Experts of a small language model.
Size: 9 layers, width 512, vocabulary 4096, 66.4M parameters.
Training: a variant of Adam for the experts, 704M tokens, 2774 steps.
Below are experts of layer 5 (counted from 0) of a mixture-of-experts language model. Rows are named router (the router's row for the expert), down (a neuron's output weights, with its number) and show model dimensions 320-383. Each number is 128 + 32 x the weight over its row's rms, rounded and kept within 0 to 255.
Before each expert's rows: "comes before" lists some tokens at least twice as common just after its tokens as in all text. This comes from a sample of Wikipedia text that the model never trained on. Tokens count by the router's weight.

# expert 4
comes before: ",", "\n", " of", " (", ":", ".\n\n"
router [145 115 169  43 120 122  84  82  47 129 163 200 136 121 138 180 107 109 123  43 100 144 142 125 134 117 152 148 122 156  83 143  59 155  99 126 147 139 155 168  54  76  97  92  73  85 134 160 160 148 104  74 138 120 162 140 118 110 129 105 124 136 139 167]
down22 [114 120 181 139 179  98 158 142  89 144 188 109 117 102 105 189 118 105 151 142 106 166 118 168 120 121  92 120 116 117 155  88 115 112 129  97 150  94 155  92  97 104 149 104 138 181  62 142 176 154 193  50 131 153 177 133 116  67 117 157 117  94 160  99]
down23 [107 137 164 155 148 157  77 151 157 104 106 116 144 132 159 101  91 123 161 110  96 146  90  87 173 121 100 120 107 156  94 145 216 141 121 111 126 174 102 124 188  95 127  74 124 122  70 122 105 140 101 163 177 121  88 111 159 127 166 150 152 160 127 153]
down24 [107 139  92 158 132 169 121 158 164  68 153 146 155 142 100  84 154 144  66 185 116 141 116 116 155 133 116 170 153  95  97 132 175 134  92 120 122 139 149  83 133  82 115  79 160  94 108  93 148 134 118  96 140 133 141 163 147  88 195  98 190 134  98  84]
down25 [176 123 142 132 148 195 135 154 163  81 143 135 118 102 176 128 174 165 138 140 109 105 106 117  66 112 192 169 124 137 153 132 126 132  83  91 167 108 149 139 129 128 131 157 132 188 135 139 209 124 184 131 159  83 158 125 111 136 127 100 119 159  90 177]
down26 [148  91 108 120 100 137 135 156 163 132 100  99 103  66 203 178  76  74 116  97 166 170  95 141 174  82 139 153 175 114 133 191 129  61  80 112 129 118 169 130 139 124 107 125 119 126 132 134 153 155 124 113  99 110 163 148 158 113 140  90 157 134 119 109]
down27 [146 148 140  86 134 104 141 180 107 142 103 165 145 132  71 123 102 110 154 137 170 175 161 105 147 125  81 137  93  97 162 117 119 128 156  98 120  99 125 141 122  42 139 106 171  82 114  72 124 105 109 119 130 121 105 136 129 130 170  92 105 117 139 194]
down28 [179 118 146  92 120  99 122 148 130 102 149 150 100 121 130 122 138 150 156  69 151 116  99 149  58 141 119 151  86 142 131  87 107 176 114 141 102 118 104 146 122 134 109 169 117 100 163 118 136 150 129 142 140 124 111  95 154 133 157 116 137 100 137  76]

# expert 5
comes before: "-", "|", "==", "The", " The", "==="
router [142 138  93  83  94 154 195 118  88 129 130 112 136 159 120 160  47  55 129 112 130 148  94 124 115 124 103 221  91  94 149 160 165 144 133 175 127 140 128  89  78 132 157 139 139 132 175 103 128 144 169  64 142  62 145 136 152 145 141 164  99 112 128  58]
down22 [153 104 210 158 164  96 213 117  83 150  92 116 153 134 119 119 151 138 120 111 156 172  77 128 125  98 128 110 178 164 138 111 108 163 143 113 142  90  65  87 140 107 114 158  54 122 134 143 177 130 118 155  93  87 165 123 195 144 191 129 118  99 168 121]
down23 [146  62 196  99 118  96  91 110 123 155 190 112 123 123 131 162  84  73  96 135 118 170 111 154 124 123 119 189  92 157 108 157 141 153 155 185 125 127 136 101 120 112 151 163 128 121 136 145 181 149  66 137 174 138 184 135 148 167 108 121 145 105 129 115]
down24 [172 131 126 123 115 152 129 127  99 176 136 161 198 171  84 102  71 145 141  32 127 108 101 150 117  93 116 121 148 144 162 116 169 138  52  77 157 158 117 137 184  68 112  98 105 156 204  65 136 120 126 138 116 127 139 126 116 150 125  83 118 144 120  96]
down25 [160 138 127 113 163  78 237 184 127 165 130  97 127 124 134 140  98  89 145 129 132  74  89 129  92 177 115  81 225 166 102 158 139 121  67 118 121 119 127 153 158 153 156 131 104  96 156 133  97 134  65 181 123  66 164 151  79 145 146  74 146 100  99 168]
down26 [186 118 145 120  96 148 165 106  88 152  94 116 144 163  91  63 119 148 102  64 109 153 114  63 122 109 112 144  68 151 184 111 195 146 177 162 128 148  88 165 113 122 120 110 206  75 161 141 139  31 173 103 111 149 128 107  84 132 124 128 103 116 146  87]
down27 [147 147  34 175 171 171 116  49 108  92 110  97 138 156 124 137 105  94 188 141 107 122 149 115 164 114 165 127 120 124 137 105 118 112 111 131 214 137 203 149 137  89  76 111 124 156 196 156 186 145  97 131 144 164 124 201 190 131 117 105 162 136 202 134]
down28 [169 147 180 139  91 137 148 136 134 132 115 121 123 125 131 133 153  86 126  77 100 162 168 102 138 102  94  81 177 118  85 150 172 120  92 129 135 110 140 126  88 170 159 144 163 169 140 118 171  42 161 107 142 161 172 109  60 129 125 161 133  94 168  92]

# expert 1
comes before: " to", " in", " the", " of", ",", " by"
router [161 150 108 124 119 149 155  77  62 125 147 173 102 124 108 118  66  96 126 138 124 120 114 110 145 130 125 178 141 126 134 161  90 144 112 126 178 171 154 106 115 156 105 117 112 111 118 117 109 138 152 115 142 130 220 151 152 141 105 122 173 118 151  74]
down22 [101 212 101 173 100 111  97 145 127 154  97 126 144 129 152 143 114 110 117 116  64 143  76 164 113 131 152 150 198 116  47 150 133 106  90 125 139  85 188 110 119 132 146 124 148 157 101  87 169 154  65 173 136 173  94 140 137  93 148 172  91 125 140 119]
down23 [173 114 139  91 147  77  89 118 172 120  93 120 152 138 101  88 140 121 107  99 160 114 105  95 150 167 175  71 164 144 137 166 131 121 171 114  96  79 150 106 143 117 141 155 108 121 127 119 156 119 110 159 161 108 145 151 100 145  75  92 143 144 141 153]
down24 [148 132 143  68 120 109  73  99 129 130 108 139 109 143 193 113  87  92 140  64 104  94  92  94 136 171 138 221 114  76 122 161 167 142 136 135  82 143 139 146 129  83 141 170 169  64 118 130 129 171  97 107  90 155 113 153 139 103 106  94 102 141 200 181]
down25 [106 118  86  89 137 132 104 171 164 121  49 125 165 140 101 131  91 153  49 100 162 151  77  39  90 168 129  89 157 121  76  91 187 123 142 103 162 156 152 152  99  85 154 173 147  97 180  98 164 122 128 156 140 205 147 126 162  88  97 131 111 105  95 159]
down26 [105 159 146 131 130 116 130 114 124 106 170 138 135 122 165 185 125 157 160 177  80 128 140 126  86 151 115 137  80 133  86 142 189 100  77 161  98 103 129 142 116  74  85 162 142 113  92 108 128 131 185 148 125 155 112  95 160 140 120 138 161 196 163  95]
down27 [122 159 144 141 172 150 132 151 132 123 170 130  94 113 160 206 151 111 117 117 123 119 136 135  87 139 115 151 104 130 148 108 111 141 146  93 137 159 166 108 126 119 160 147 178 151 149 140 106 121 104 118 118 128 140 189 138 121  88 215  93 152 163 148]
down28 [129 177  69 150 192 148  94 174 183 194 109 143  93 121  94  93 103 125 126 105  73  99 107  86 102  84 161 110 125 126 157  97 161  71 142  77 103 139 209  99  92 132 105 123 114 159  95 157 144 118  56 126 142 139 155  96 178 136 147 118 112 116 103 217]